python train.py --norm_eps=1e-06 --init="trunc" --init_std_o=0.0 --init_std_up=0.025 --doc_mask=false
Below are experts of layer 5 (counted from 0) of a mixture-of-experts language model. Rows are named router (the router's row for the expert), down (a neuron's output weights, with its number) and show model dimensions 96-127. Each number is 500 + 25 x the weight over its row's rms, rounded and kept within 0 to 999. Numbers have three digits each.
After each expert's rows: a language model's description of what the expert responds to. This comes from a sample of Wikipedia text that the model never trained on.

# expert 50
router:523512499509489482490448517511504471497511475519435511529493494453486461493482498530506487517534
down0:484483468517483545495478498532464510478480558496529474500518510531483530506511474511549518492530
down1:495476486539454485489513523509494470528536478476520476488547487465474478465514476490488524493520
down2:438485505520493491503484478503515504449492471508507525515545531518508492495519483524528503546543
down3:503499502492484490541477505479513523546510472549480528496481475443497547468461487541506497507494
down4:509518488500507516536489502503488496488482474507481491454534501549545502482491486544537511514464
down5:498486516493511452538470482490521439521520533511489499507511521480482493508487559535521538548516
down6:489528478507530429513533560507493500507509507479516488480507500470480461521527462518515518503502
down7:506443511439476535501515521516494483502520556506524524499494486512496529474484480494505504504460
down8:531499490508515510478493518510503543507501496495527500449494511467484499545470515490502490526523
down9:452535523508513506480462517463570543515474519447522534467468558514492464558504468515472500497495
down10:524542507514553506549476542472534498511476496483476483470563512488485509507508483522492498477500
down11:519447462485469488516503487517496487492463488532502473512485485520494518480483539507489514476516
down12:496449497506481457480451496478534485484466518489476541492513470501479535496549505529507566481451
down13:501501522545518501521532506531503493468513516463474440493539454473538488480462512515554505511466
down14:485515474542472509532512497492552487517492481516524543484468505514493486455499525507478465493466
down15:499530489487500468490503511501500475479518527439505482498494486478499504541450467464477505526449
down16:442493537469506503513503488506517494535519481478500490493523513533464514574479450493517504478487
down17:492551500512480499557480508497483468486493498519482501446544492519536486476529517472522534477486
down18:530438499480512505496474483482515509498462503542514509525527464534473506526521498515464514463474
down19:459474526498520454508523532473526544498489524509506516493536422501513530506480518468528514481432
down20:542479489497481528473473543505445467521479488530475487552573479503510497485483508500533461515506
It responds to: First words after headings or paragraph breaks, such as ==Overview==, Early, Career, However, plus quantity words like over, several, numerous.

# expert 13
router:529514489514470499479463512507513459487500461476451481547484487448497456484505538497504503506555
down0:466499547499508501521442542512495519502486487502528499536507513483538506469468490510496508465471
down1:520516505496430527504450528474488475503518477514542463492507530482507495506492481487483497472534
down2:494505516487495519522495507473476515465522467469527522512491508483511466547472528510505500481504
down3:469493478519513513523533526511523540488519481509517537468499506498463511521495491525519519466462
down4:489522500509535516491478514508480445483489475529522486463514505510519494501481460476484479493522
down5:479523491501484524487493472528487546502532522506502498502540556478506503493509471518521461502480
down6:504503517473481490485481493490512525513493478483500455494521468530452473459494527457528527539530
down7:541475511479509455530495458519522525517485494501465531542520493537539499488526521428537537507486
down8:501501493541483512488525462459529478485489517524522499452530484488492503507581463528456455548491
down9:498492500468550516532510455542515460478444480494498499528486510496469515521506471510478476491512
down10:539488508424444504514487448498514482485470461472481478518518533526499469537482488538492522513518
down11:464487507481441504518467513475500511495505522493510493532515504548506506500525482487515514473488
down12:495457517492494475504498484519510537489521462488484467527508494472470483506496471498512503529527
down13:543459496490527472536501511545517485499489491483516493453523479517489482506476454507510513526480
down14:493476480470558548511547490487512438490512482520535477482508468488525537511545515547468501478516
down15:541503486501510482487523501522439513500501508509465515493541510495496510550496485527513509496538
down16:494559472472491491490518463486523551534476477509541485506495519537462464498499496510514498512519
down17:484488525501526549488538489520497524489506460465511486499517529516480496491450489503491455510539
down18:512476519530519470507523484501501459494451501520474498505481471449563459532525513516487502507506
down19:499510471494485492505497473462508517493477520525500507494486458488520498482512500532483509516533
down20:480468536516525504523514517480472512468493502515510468540490498471482504498470517513479509534537
It responds to: Verb stems and short content words, often before an -s or -ing ending, in plots, lyrics and titles; e.g. bring-s, break-s, affect-ing.

# expert 45
router:510535477512472480509516501496507457486489473459476520524472484472518494502494507536525511499527
down0:532472517478527497508498489507527503478515464530496507543520494456504519527520499495504522513555
down1:505482508476521489536488474476496553510486474510515484524488482473518491555510551507486537498513
down2:513461506494480507454469497450505473476518493504511489496499484504496490472494511512504473531527
down3:479491497502488511497512546492538492492528488509502510482491453521494482504505549487456500436507
down4:532535506479501489551467513507517522518528514524510549472551497542482517470470508510481482462550
down5:473479487506563531521473508511498511477524508498473489487545515524469561542523451542450490489508
down6:497471490482503513508555482540496506505493561454497489486529451466480504505517495478491461480476
down7:540505493491491469479462486502493497503538510532457458499440463534466469475438480528524520464490
down8:489499503547480509520446488549481523488456505490503470458511514512459538474479519447509557529554
down9:526461519461473483501560504454533467488539486516508500501472497509507476482491498482546487515547
down10:479463490522515514522542546496505503519503477507486542509500523518505529499515497543511503475562
down11:478489486496483510478434503488503489521481494494475468519470537473525487519527555482507530494486
down12:519518507511507539524483499487473564459479513495498506496470499552519465531466499518506465493499
down13:494472463530478499520472514482544499468521571505494499494487448475501456487491531480493516512490
down14:495538503434462494522477513513518525518552478480479501476472524515564523501484467483497492521501
down15:469519494495481496481494511527520505529483492473525536536487480486527488497494504453517541517491
down16:516487480533438501522507494505517525545556498500473497545533511470506477464507475519498556462539
down17:480522514529493492513494433488462491496480536466507479508503517514524479502536529484516515526482
down18:482469485540519510494524498475501504506501534491503514466534479466469483468475463507501492508512
down19:537469598506505446456517519534520536498505463478540519503483502527461513520534520490507503520476
down20:483497495503445470471497508485502442473523538461492501535507478514519516494532512457520491500526
It responds to: Verbs was, is, were, been, became after a subject such as an album title, plus pipe cells in tables.

# expert 61
router:505511513498496523477467497500517481498475451511473485495482433483509474487503532544529463500509
down0:494532483516553462548501502507491504472488502547485506489450479504536526477500500478471494512480
down1:536513520522494533488459527477497560500484501471513510491494501484505471485509545433502501502546
down2:538470508513490527481496449485473548448490462520501492526478477483534490496529506541445482471446
down3:501485482483470513479500471524494497507514508458506481510529530508472439464499563530515440520539
down4:513505499502462525514498485509474492538546484515490504464466489559504479486527491509493491525478
down5:497481481513543547512493479575526472482488520491499468500500544523440518475556473552507510508471
down6:500518498502489529478531508491487544515538526516522526489495539489492528490495490534489486475538
down7:427502549479513478505494473494517526511507521522516537533520493515464513496515503466489507495493
down8:522546527482504482563449494462454484535472471497527501499464523483501492479487528503489511508562
down9:489487487565565498504517467483476450446493514485437495458505555469514541510464529508517524515504
down10:499526490507513456506504526508549496511496530505541517477522453549472505494485518509495521496482
down11:522443528517510489502518542522506472489499496541451513482520454494501455472477504492519498495496
down12:493509528494524482480497504481480514482502564474455484519513515495512502475487462461507499503471
down13:511487498476475499490492489494475480480499495443539520506509510533500498497535569476506484486500
down14:513475484446473459508475443496510469506493475469518503509510557510517529505487516479468507503505
down15:460503480521520506451512462502528500525499500523557504516530497482444498496573541477492488499487
down16:489517493498491514497556533504453509439542474463487518469493542500514521465472468487550430563500
down17:462523549494485482500497519479468523549505471490475459542545545517479509478478483501510477520500
down18:493479504532542521484498461495509465550444497507474522512538527508498454485534516503466473475533
down19:506542498517499504491485490530533537515554479509516542499459461524487477524524483532493517521547
down20:508522534521524488510501501466518492500487507486510552493485484481502506494472505524479482467473
It responds to: First pieces of cells, numbers and capitalised words at the start of table rows or after pipes; e.g. | 1, Mid-fielders, Human, New.

# expert 7
router:542497485499449511515476523477529492465469504509477522496500492486545506491507504507558462535523
down0:470550451469504461493527480521530523474492507447528525500455541475487522484530520414511491450517
down1:511470506558533581462508473552497505473512505544499487509520510516510486502498521517477558490506
down2:509476494488485563548530516476500487519478519487467489522443489474485478501471527509476521501501
down3:512501512502514492500511471482490455470512488491509516553508475448519501531492483489455474557510
down4:522530503509499510521533487489525553512487471552519478500545514526483534518483454506499492498546
down5:527480551510532481534496485473467494491470510515495485528481508510476503451503502519506536554465
down6:511504480470518476538491467511484515500573481498539504481489541525467513456455475505474474504490
down7:521490486533524539507488529538483512495531495495545538472483516500532484504509492503501533483526
down8:493512487494492473514479503470458530511460503530457485488530494504551515471487532520537489500466
down9:490507515537507485535490494504493522472503536503499483533490523497469478501503514515446503485520
down10:476542495502497496511519519476512493506450488514528486529485461540529529508481524493501505507454
down11:526503510525483483492509488537498512507457492516500478513453512509513477508500502509442527523515
down12:495503522506494502502483514500550501520515493545502538517524498515491504496533483536483515480509
down13:519522491483480536513478502495501514509517497490501481507474525472533485524521526537514519516461
down14:519450452508523500479490516533514461528491516488515479467476481522525504497554536521455450519530
down15:509514492479532510520530487480490522493497500436490519490508520499501491463481516512519474489500
down16:487477521491477481507458465476477527500442548493513468487478484505519470453469490515462500486489
down17:490532494526507523502480498485502485513459524516508532526524514518469518471510499500468480483481
down18:537511474554492493529550477480511462500510502532530485509497502500542458487500517521470484485487
down19:490532524486554508497497479527484522484495503497483479517520474501480521502552460485498475490511
down20:513532477478511459514513470501446524487502469472513504522495462532454476483493497506479510544512
It responds to: Last pieces completing ordinary English words, often after a single-letter fragment; e.g. elepha-nt, liz-ard-s, ozon-e, gal-low-s.

# expert 36
router:526510472505489521513478498539533494508485491462482497491471495503537457520506543524510509531526
down0:553493493501518521483478502543464477544469490512481511520556487564498473525540494444488509477492
down1:475499510482470521455467528486513489509528509515528468493487466462519501504487512450518461514530
down2:497518472481473480489502439498485521475486487468510510497473512540501473474457490528463468494529
down3:528532525504510540533532442513515510526511507491490526500484482523541501508478528491483467527473
down4:478498497563493518496518520532497503484511509515507508474512496448482477478511469516503549507467
down5:548510482505492488494472506527485509517511469450506533458450461478522523551531503528474507491517
down6:529475464517501492509473489512478541499498504523526492502515507488487464490518511429494481508500
down7:448473478517489497489514502505513502464492475527491507551531534500481477501496494511517544459519
down8:449520529507508527496514502511505518514510524484493546522479458482466516487506499502472488465487
down9:501511493501546468489517507544500518485484463508498488524504516536504486547532460497531521540467
down10:487534505445533483498479476490561484496510468499507530497471456509577536508478517515503485502529
down11:485518471484487481500508489457526520507474478487472456526473473572469465486524520528514547480464
down12:508509491516497518507513497532483474478515463544508490492499486508492493500494481497481501524560
down13:482509532468499497513534514481527489522488464526481488504536517462473461492462480473520481508522
down14:551527509478487556527546479464529500539517532444534501511499499507510503513466519502439517541489
down15:514467539550493459487494537487501489473513482484466491503520543500494545487519512486486510490528
down16:467528496520499539515473517517522475486510529510469500494495483502510483538508494516495469505499
down17:470521470526508500503481526491497512531492506525469508491483518497485541513532501473462461480503
down18:499460483515460515469542461476511513487524503524473492550493480517473502461505519507494475501522
down19:496505512545499486494540500485486532501473509502500520502443516515456491500508497474509523525511
down20:506495542449530509485454560493494483497491506526531488528466499502509477519494456497506489520505
It responds to: Degree, minute and second symbols in coordinates, colons after infobox field labels like GNIS ID, and unit abbreviations km, ft, lb.

# expert 48
router:561546498518470490517486505498523486477487460491480477543488479454497470505498532533539492524513
down0:489467526463519480534498545540493538522476502470511496463511505512538539554502535485560471493535
down1:505527540510510523519507522458506479466470524492476532465487446506493518540491517478461495443540
down2:466450483478511494502492516526509499519548544486468495436489475507519518505482483484533484511468
down3:481484491548521466518508494456543538516492519514489507555515480541499554504462498500468491504502
down4:468459494508537551515483539517505523484514521498522464474481509519476489517475494526519517488532
down5:491482493510473531474514500501490513512559502485530514522519506507431491532525486513527512492493
down6:473516521486516466487495507530502470531544499430476483496458498447564505508544514535432497531472
down7:479537482513538483504442515503515509502533478474467470510470524493515511490511537535479486536549
down8:527506497550447506517520481490505465490524467482472469503530467477468509489542457510513486501519
down9:466479531487511508474460482526490477476486501480452551505490474494519567517515496464512489524505
down10:490532538460527508534482451444475505492488533475504500476527541492495536479484475555505575538494
down11:496538486484515527504457490502507483551505462516511556466492504492511510497480481563480490509559
down12:496549503490504519506524538502486506506512493441493502529533480489462485493502473494469519511478
down13:489536506504501515484499508530512526513543470523512492533515485528474515503473477512520470497496
down14:504518463497506495453503505497514539476517546486485514511475488509518516497511483490526537498506
down15:507542471499466499465496492535498531475474479493512480553512506504509470510533540462489520500529
down16:526481511528504506499499487522514537495545514509502497471470494487492476486525463468497459532453
down17:507504480494509520520534510496528481506497515489525496490503542478513503489545490485476448471480
down18:536501513470496529497558481534495477509455510492508459561512507537509473452509525536522521465461
down19:504465505485500499488446475517541479481506526508503506511528465570527483517494509493517466487485
down20:547482506490499516458567550478522537521504492514496501509470516518521483472484513494487478533536
It responds to: The word the or first words of multiword proper names, especially sports teams and places, such as New, Los, Royal, Mount.

# expert 6
router:538536496497446481485468515501523483511497444492476479527445458447526456490524519560536492534526
down0:501477473500492549483462529484476487530478516514516481497523504550472515553518442527488506501443
down1:514520517514508551502471530528523484474477487529504547545513503560509486525521488515513500479503
down2:523474497483473494487467462475542504492531478490566497514528537489555525511471515515539485486485
down3:503549526536542512489489506513465502477518495451534499501464527511532528476518493512516494497500
down4:510509490488496460485487492511515477524516526513439517505475509474514478499501506502519471466514
down5:440456504525513496522492494519501481489457525543501525488478552487475495501517489536475490511490
down6:507522495510510540542498466514550510573525425518542525477510511480531533487489475525491505511526
down7:537480504499495542482514536523516521503555492503485507550490493484500482483508529507492524462522
down8:488477544440483490495492495474457504517490500468547522486500501469543510468505510491433485504480
down9:508522517504485531502489515471502573484517494520523507490487492500496493479513469481509504520494
down10:487536523474510478525485507482501512528491476503517459441506491509533478522501527447496476495560
down11:534494458519509517504519488499492480475501520514489548500521498481533525505512468489498506491493
down12:513488495503423454505487515504497484512488498494474501507514523509511503491488485512545569452511
down13:507487543499499529518462526509495548507499523508473488517492479474510492513473491487498487532490
down14:510508530512512500475522487491542547502498495488533470491518552509495463541514496482502516481462
down15:453500510484508495526500503473488448457514535510466541549484539473476521488525472486490497534498
down16:515545480497495511535544467501492501541450524493501525513497463484475489500466496487494503481534
down17:519467524486557493499549468461541471496489483495490495540499511461481418516519514456508490493525
down18:499518472481546516528502513471537502527538529464502479491494457496469490496509487509533465469515
down19:503494481524514478535522527517517511500501509494548506491464536506498522487536484491504549485495
down20:489493529485505454543547494468510486489502524507490481483491487486499521477508461515480477471501
It responds to: Short capitalized codes and name starts in sports results tables after pipes or parentheses, such as USA, ITA, MF, DF.

# expert 49
router:531525486507452504466468521499515481487513514477463491544482475499541484493512523515504486531512
down0:544465496527455472486510481533488512512487503491479493540495525527524504509492505569474489511498
down1:535549476506490520500455499465476493517499502496475489507529489497480475521452509507507511495492
down2:533484483482489546525507496484510500484506495479513506534485513521552485528484495492509505493501
down3:489479517486506494490517492489480475513486537481544474490492496481495484540489488486482490498508
down4:516508499497484480500501526438469467485502523479525489480502498477491512511477512532502484544489
down5:494473471496486517499504488536473504501504520506480526504492505487508505495554478507521527509520
down6:485497547508475470485511511483511483553492521500498516500505462492454511509529546495528535493442
down7:503494509513540514464480510514489491494506523493483492503485534543520508491535483485455556503481
down8:548527469516466535548478498495509502454516508489500512531484497492537477479504495543502518494523
down9:506521519498486502451450492490485515531531560521493536505538486489497483493450477546493499484490
down10:492498474527498520467507493503499527475456483491550537493491492491480492535603491466499468500477
down11:530512488506514493519546481469492541489499510476509514497520470493462490498498503469496461494518
down12:524470482532488529483533508520513481536530505526459468466525468524532479531518489476491511477482
down13:516514496488536511519480520493504543487488465508552536539495517528486534511500480483493470502492
down14:510490477518519473482519511484458502571506506531473503465527485511461502519519492508494531505525
down15:501486535526481469490499491468512503525496471546494528502512532504465551513490536487522495542477
down16:505525490497464479461508545526529543479525527476496501523505484495485528465541524494487506530511
down17:499495493504494518491526471504474503516516482488499563477539516505495496505520444527459514518469
down18:494513522470482508525463487577477462510491525492497484513546475507534463479576478476489505506457
down19:445501500509484498514494497519489509513497495497521526518460470478492505515505485542505490538487
down20:503500472526534526500459495484483501503505462495488519450498544525500498498516472495468512512513
It responds to: Object pronouns and have/had forms after verbs in plot summaries and quotes; e.g. ignores her, would not have, agree-s.

# expert 0
router:479550486509469513539494489518503465474492461503468501520484482508547493473501499505509495542516
down0:485491473470494488497517506531497502487490462505532533490491512475510511488495536500478499559490
down1:446497496488517495482511481541463506515518524505499470527505478505462525451542504469495487496477
down2:487493486512551501492573498504515493454536459493546489474528516514465535472487492496492506529499
down3:510482486488509502539522493510518460478521474477534505506489491527509505506467495492525454430517
down4:518483493502528491528497546500498515501464521510538518505482476476497504506439506554470512555475
down5:509481488505491485503450510499474516527484503511484492532505509506506490492487502484475497519498
down6:504525490488538507500494533423530490524522508491494458557465512495504464443510458506511477517475
down7:540495561527475497498464494484497496482523512481469461504462520513495545469458547496540511520526
down8:543522473518515490488496538470537521490485512533520532462507461467480504538486527563530476492539
down9:503484549546588491457490542455452481507528514474530508539498527500510561513459472489493493527477
down10:526494508495483485501489521496525513541497521490488463489482508484562506554490505500523486539475
down11:513529496513485476501523473490512460483500481488543478484480445465492509534451500483492506492498
down12:492545498481499458475489537479468513521505499516543492512464499499447500500498478537508515496489
down13:496497521472432476518464507483495518481521517504475514420445511517492531497502500501502528483504
down14:541494504489513488544482489455545478474501484538503462512510505451498441494482525477529525489504
down15:537494500529489543439500541482512538548477491488509523542536508499468450464537519511550493473476
down16:483520454483477475516496525495479540501519518465520512546528499506492527452460530529516504487501
down17:496544451550504488469487480512538541510502492469558514470482526516501487481530514477507489473508
down18:522489490554490493512511489498554471510506494477485510488502483482464495543490488500482538519474
down19:499508503484484494510502499549510551494532464503541527484518509481507469514515529515552472486544
down20:521522528481539501513500532463493539519517473504518519490530480495508490492516523521490501538483
It responds to: Opening parentheses after a name or title introducing a gloss, date or acronym, plus first pieces of common nouns like song, child, text.

# expert 38
router:503500500511495506466487510483491460514489502489475516529464490500522485483531521531533492532521
down0:488516485501509523518506483506529452517519473514478498502501540470436510488517505465469528464522
down1:502510508539499485530466511514539493522505520486506527516517541514523475484513486506496471496521
down2:488514500548530513471542518506512498490519541466482478499480537483476527488508513519470488463470
down3:499505532477513529509498509543534492483536497508479520471479479513464453512514498464569514511491
down4:519495503535463539507510534461501510463543509478510526490470513544501507483462531558513489485503
down5:502516465511512494488530522509508456510527510501504491562512483512523462517472466523483469528498
down6:502499510505509493537501536490503498493496479528465484498564511445503477538527515501507512513518
down7:531506498548484486490518522500455545490450499480512501496544529505518520471519503507465488485486
down8:526478519537485548455499401526501501502495513498498493489547477530459531540495496498505482467501
down9:481483491524510548507557484530501515508494547516487541454470538500497492449531489497513547513525
down10:497501520519516499488480497526512477509548498462487535491483531477493508514468494462500498511556
down11:525522514490482509555527565559543535497503534455521495479532561530503476466520525512478479470500
down12:539513484486467475518502455518468525456530467482514455544506521519509476490484474536527492542533
down13:538503471491524445498527474483465474514515508453476564559512515488506485524481532513509488504447
down14:468485477511498483485509451487490504490536491516488551543505535497503454496542514492444532513511
down15:525474510484529521472469498524512495488444532512519517472503515524513510483514469457532525478453
down16:487551507492503491519461443513537463477507521516521469476465489524513529517509472482535501522485
down17:459520524529469465463453529468503527485485502521494535459481477527544535461512495521505520494492
down18:501571544520488477484465494535490509502507557512498494506459491475463457519467478539482500514529
down19:510548497526488505536490499495483527471518507468525537498475515486496511452535503490466503516551
down20:499470492480477511472502537505531575510474489532462519485483512501500513481497514509459504509527
It responds to: Inner and ending pieces of long Latinate English words, such as intercon-ne-cted, Pro-se-cutors, constitutiona-l, accura-te, exclu-si-ve.

# expert 18
router:528509481501485476499470494486536452519497460450496501528474477508524454482503519535519495577520
down0:519530522533519494463503489465474518523483487504518502502500533478476493513483516495519459480518
down1:468498511500484471479461489523484518489501488506523505509503481491505508479506491493547489501463
down2:526497451552493459508456411490537464492508465556470521477490532509486500515523492526522489476507
down3:493481503521477452501504512473484484512462534541498488498523539472509498488467578519558494499493
down4:494500546499491512488425502461493477495467498521491507495509497548534514482512513524489520515504
down5:503524534466510478491497507491494457506548503491472486514517536510514510483502516515523518454457
down6:475466536506489452480466484494507464495479466481524499446504482533500502539493560531523518512489
down7:542512538499518501510503510467475454517434531494513490532470517515549497538509459472528504449479
down8:481494507494482475451476495508504517492507521517499500491467505497486499453509479455477509492463
down9:513505475526460496487510504524477522520504517507505484444509539527488525497480566482541451511501
down10:517542508483493494503521489505500493517515479495519504504483474483509484496526488449480487470455
down11:549530515471519467537521499484465551496471469491469494543516477452496510511465477495484514533491
down12:534486491472533475486489556480507499495464506457466547505553479505522498536533504514496491476505
down13:535451486520504479474515483534501477476508501497511481511520480561539484488493484460513528503526
down14:524542497493458512469490498532503533481513510523491520524506537534472491507505519481504514483454
down15:496558502496503504459509546505509508473498474480484529527510497530488491517510522497542470465480
down16:498474537530505485515520477511451465517548515536493496533506486474524481517437516483535469516511
down17:537530497500527456482517517527534506435498514473523498469493504518498472523492503499512522459439
down18:492541508520485485515554538469515509492509518492519494472459525529474537478529467471541543459463
down19:469478503527524499460453497493517515499471501460528476483456486515494478468504524524474475464530
down20:540517495501484446527476478511522519518491489468474460494463483512487461516501540506514510484439
It responds to: Capital first letters of foreign, often German or Nordic, names and words, such as G in Göttingen, T in Tönning, Kh.

# expert 40
router:515504467513501481493468516501504479501496460494473491527489499455516467518496531517501494515546
down0:443509509469512524502512514503483469510497504475459446501513513524500462467494492484491498460495
down1:530511522493507485537499512462496492454477477510521527483530515526560537484503498455489585515486
down2:510512474527526523463549497551513495507522525484501542473530496446485527504486516481456531542485
down3:473474465543520516483515507524521468505498511526504530500510527505496481510455502519492495526506
down4:498460535533488469481502501508496528462503510482533508532495458486517460435532488473482497513471
down5:530518497497512524489517498532512516483519525510504497518515515508504479553502505505493487483475
down6:512509532508501471512497537498497523488498556542493480495498539490500483456491502512500532504471
down7:507532452528489527480478481464513519522489477476485460512493499458476490500495506489535494509532
down8:496506504481502485512549522480489474515489507492544546489506485509504474534522532488489473541522
down9:484491495496507522530458487500517465500528504501482473470524454488525507495537522449488477493507
down10:479447462570519486479500469504485523521502500476492487500509503503503518513475489538514500509532
down11:501464496574511504468476475515494506486481535499526495485489524499505450465469462542492438548487
down12:496494523461541488514540482519547516485502467481509472518503521484518494493475513488519524528460
down13:494474504502514496544526482475525478437508521523513489489520482483449507504509508500477513494471
down14:481520509520505514540509478490484496541490481493497484528476519509470520461491536472503503530540
down15:478506500523535472504530530515539505495465471466463553552528495490545496490460515483457514488516
down16:469469490513478493419525506509476521501523481526533491537506458547518494500507481506527476519496
down17:534485501508462527497490497516498540474485516512482508530501500498499426508606533460498509508467
down18:544519474451518513522506493473521520511508493512503522472539506531509531490495486468492476499558
down19:477543520481515495498515458504487464529487547511531522498524484501527484514519544516504474539467
down20:501492479489515493503495498525501489483480526509504484465472526479473532500500494480462481481488
It responds to: Prepositions and linkers starting a phrase after a verb or noun, such as during, by, with, from, including, and pipes in game-result tables.

# expert 33
router:516533496512521515521482509474518504475520476465481514505452509468518475501496514529521461516488
down0:455502491462485547517488540511478519499504508524486560496529487493515493507509519523509510539510
down1:509516511488467514476501513494494488528459497523522515520536540512531523504483494490478473509522
down2:513506526510513480521520527541523522494477484512527472466481491495499469517487477546486499492496
down3:476515518534502529484495432520482522501526450524508526484514467444516455474468473517510525506490
down4:432498492492495529516521535486487470505516509487483511501523537498555542485556505498484488481462
down5:497523500536481510509486483461480524466500498535507496499511511503510536477482473540484510506505
down6:491483478498513528472507537533551539463518475476488461502487456439504513509505517505494545493502
down7:505487542463505501508496494478474533478492512470458531481492510489521509482485491501486498502469
down8:536466491480457488463524503451556506489482441482540486514538489475518515514503512539447463541524
down9:509509499482498501492523496495506546473496479485496474531522477491531504508506447471439524482474
down10:509494516465474502500490474512488527464502498515507436483497527489501494505505500543495492483484
down11:465486499496465493513527529515478454515513520513522490541454532527511505510453495506478549542532
down12:534498478472501449440477546526490528497479498508527505488495537504507470535508526481506491462546
down13:512476487482517476478529437502471497514514475500534490462515527502521488481457528546494432504527
down14:541512508542468492534507532479514502490478527468527501501490483468526474523517494440478508518480
down15:500549558483533498503487502522500481485524520524466509525492526524480490500470465542548489476501
down16:497442556463499498525518514492526526467494499476507506523560524510516536488464479485482550497462
down17:466531505480495513474514458521492501488491530503520526522546515516507466520526524462516533482525
down18:514496496485477490479538491484513544491525502495475542536528490515506518500485480458514466412542
down19:492491541474520550532510488460521458483559523509495501532523480484516463474458511489486497509537
down20:476527549511511519483488506516511498528519465510481491506488510495479528483443525450477536497542
It responds to: Early fragments of longer words like des-cribe, inc-ons-istent, Not-re Dame, plus than, per, inter, and table line breaks.

# expert 54
router:515497495534502497533484510517499451497493475465473506521458510471540435492512519515509478549522
down0:470508499521489485509461532506505529508485494489491506477504525485516490482512526487511480516481
down1:512512486501526501488515523548495465456502503521478486473516470523488517531499491478471516519516
down2:445521490483505493498549492497515472467509512521504480524506510459533532510473499516531490504532
down3:478483535480502496535492569509521497505486474528504491466514509520535494519497546459477492514440
down4:492482476541528493476483514480495510504504497480504518488505490488481483515495520552493503463528
down5:472513506492492500488514499484537495519508478475530488534450480529511471547481496501500518481516
down6:511457485488517479471507511483476471488518496481524513496542537520536486515470483473525487499493
down7:493522492526509488529481513461550520514524495474524541507503534513508459453488502492515505497488
down8:537437472499528500508513460507537526473469506536473446517496436501504515510553456498482525500505
down9:447447515488509529482509516489526556494532470469544543495493497453457530486504489476474485501500
down10:510489513502466528504491516515536498444538501506499516526487497456508512512515516521483516497530
down11:502556517513516537515516498475472476493564514472518497481504529499464488503511463467487508485515
down12:454532520517486525501511530517472553467490532474528502513475452500500481454541495473473541543467
down13:449503467513488488496530499510504503484454470497479519494500491503505506512537506479546498530528
down14:510511448468487507526464499529484489467465506478515495520513543526524507482420516463544503504517
down15:498475465491552527536526490512478506510526521517526510493529511497479459481480449511515464467524
down16:490541497466453523497464543485560530462462490459499478485518507506520501529478478507455541492498
down17:500494474433485530530518502479492497425459516541480486465505439479475530541445472505475544533505
down18:509460505491494562460541513563488491490498545494532461497454492472533527501552516493507502533457
down19:515521511517535484538510535469450507511540497531465497506509553456519526476459513508469466527523
down20:472519509493510526498537530486503460523518544499517456489498523499509526507510491490521508538521
It responds to: Numerals in measurements, scores and table cells, such as 28 meters, 100 ft, 8–0, plus number words three, four.

# expert 3
router:542521493503489514518476491514520466493502477425517506487468468485550474532508535510508509515514
down0:498495501528510542506554526509490509501549469485479498516499529486498485458463505528531548472485
down1:512499485506509501514499556483499470526528490468458512494490519490490494524511481476504481532521
down2:493512510468460494502473555470519495529506522497488517529459470539511504483501476507524499457505
down3:481453495511512467511521516465502476457539513483502536485475463470460483534494489526477475496451
down4:508499527492501493490490502492454540503506475531510502528522488469456471519510511479504456515513
down5:521534524500495563460512494490542472496522498482476508504465515445498467535545490540547506497490
down6:533520446505495492482522506448505510515518501498520475502500522499525478520462517476498525528513
down7:502532480513502440563502478498525503498520524469483476506481485474530473484548515445508487444452
down8:542490479501445494507491484478488518542517502472468473526480523512506505484499508482489454532520
down9:515542464521502491484505497509507526510465480486505485490524472534516531493482445489493519537535
down10:522511489492479474504476517499494506494520478534508490512442441517466470516462513496536532497454
down11:519490461478478518494514488475502467475511513520482526542480512480519517486498516539534486491508
down12:518507465528508525512476510462478520494503521494487527541504498507524537500526464502474501502477
down13:486508468436519493524539510534490522476485444522526511447548504504480515494493488506505511510517
down14:487512504484519508508484489506536481495524509495499493460497470535514538503543537505492501540494
down15:513517475509479508469500481465471531455511488529571520516532514493494527492483460507509492453504
down16:498467488508498529528469529474506506531451509500461431552537511520515511484445481527496485508493
down17:520514545507529542520461452525468519500499521537525477451534464509502494536533481493517517461483
down18:523467522512518486461520515529489533482514531487551473505461477478504483505496522515466523494489
down19:512505504525469494525511492510494519516539536443465505494478533463504493537487543525505544495495
down20:501481470517495533571469549458502474509506534463503493513493477550493523507508508473495448518523
It responds to: Pipes, opening parentheses, minus/plus signs and dollar signs inside numeric tables and election results, e.g. (64.4), −, |.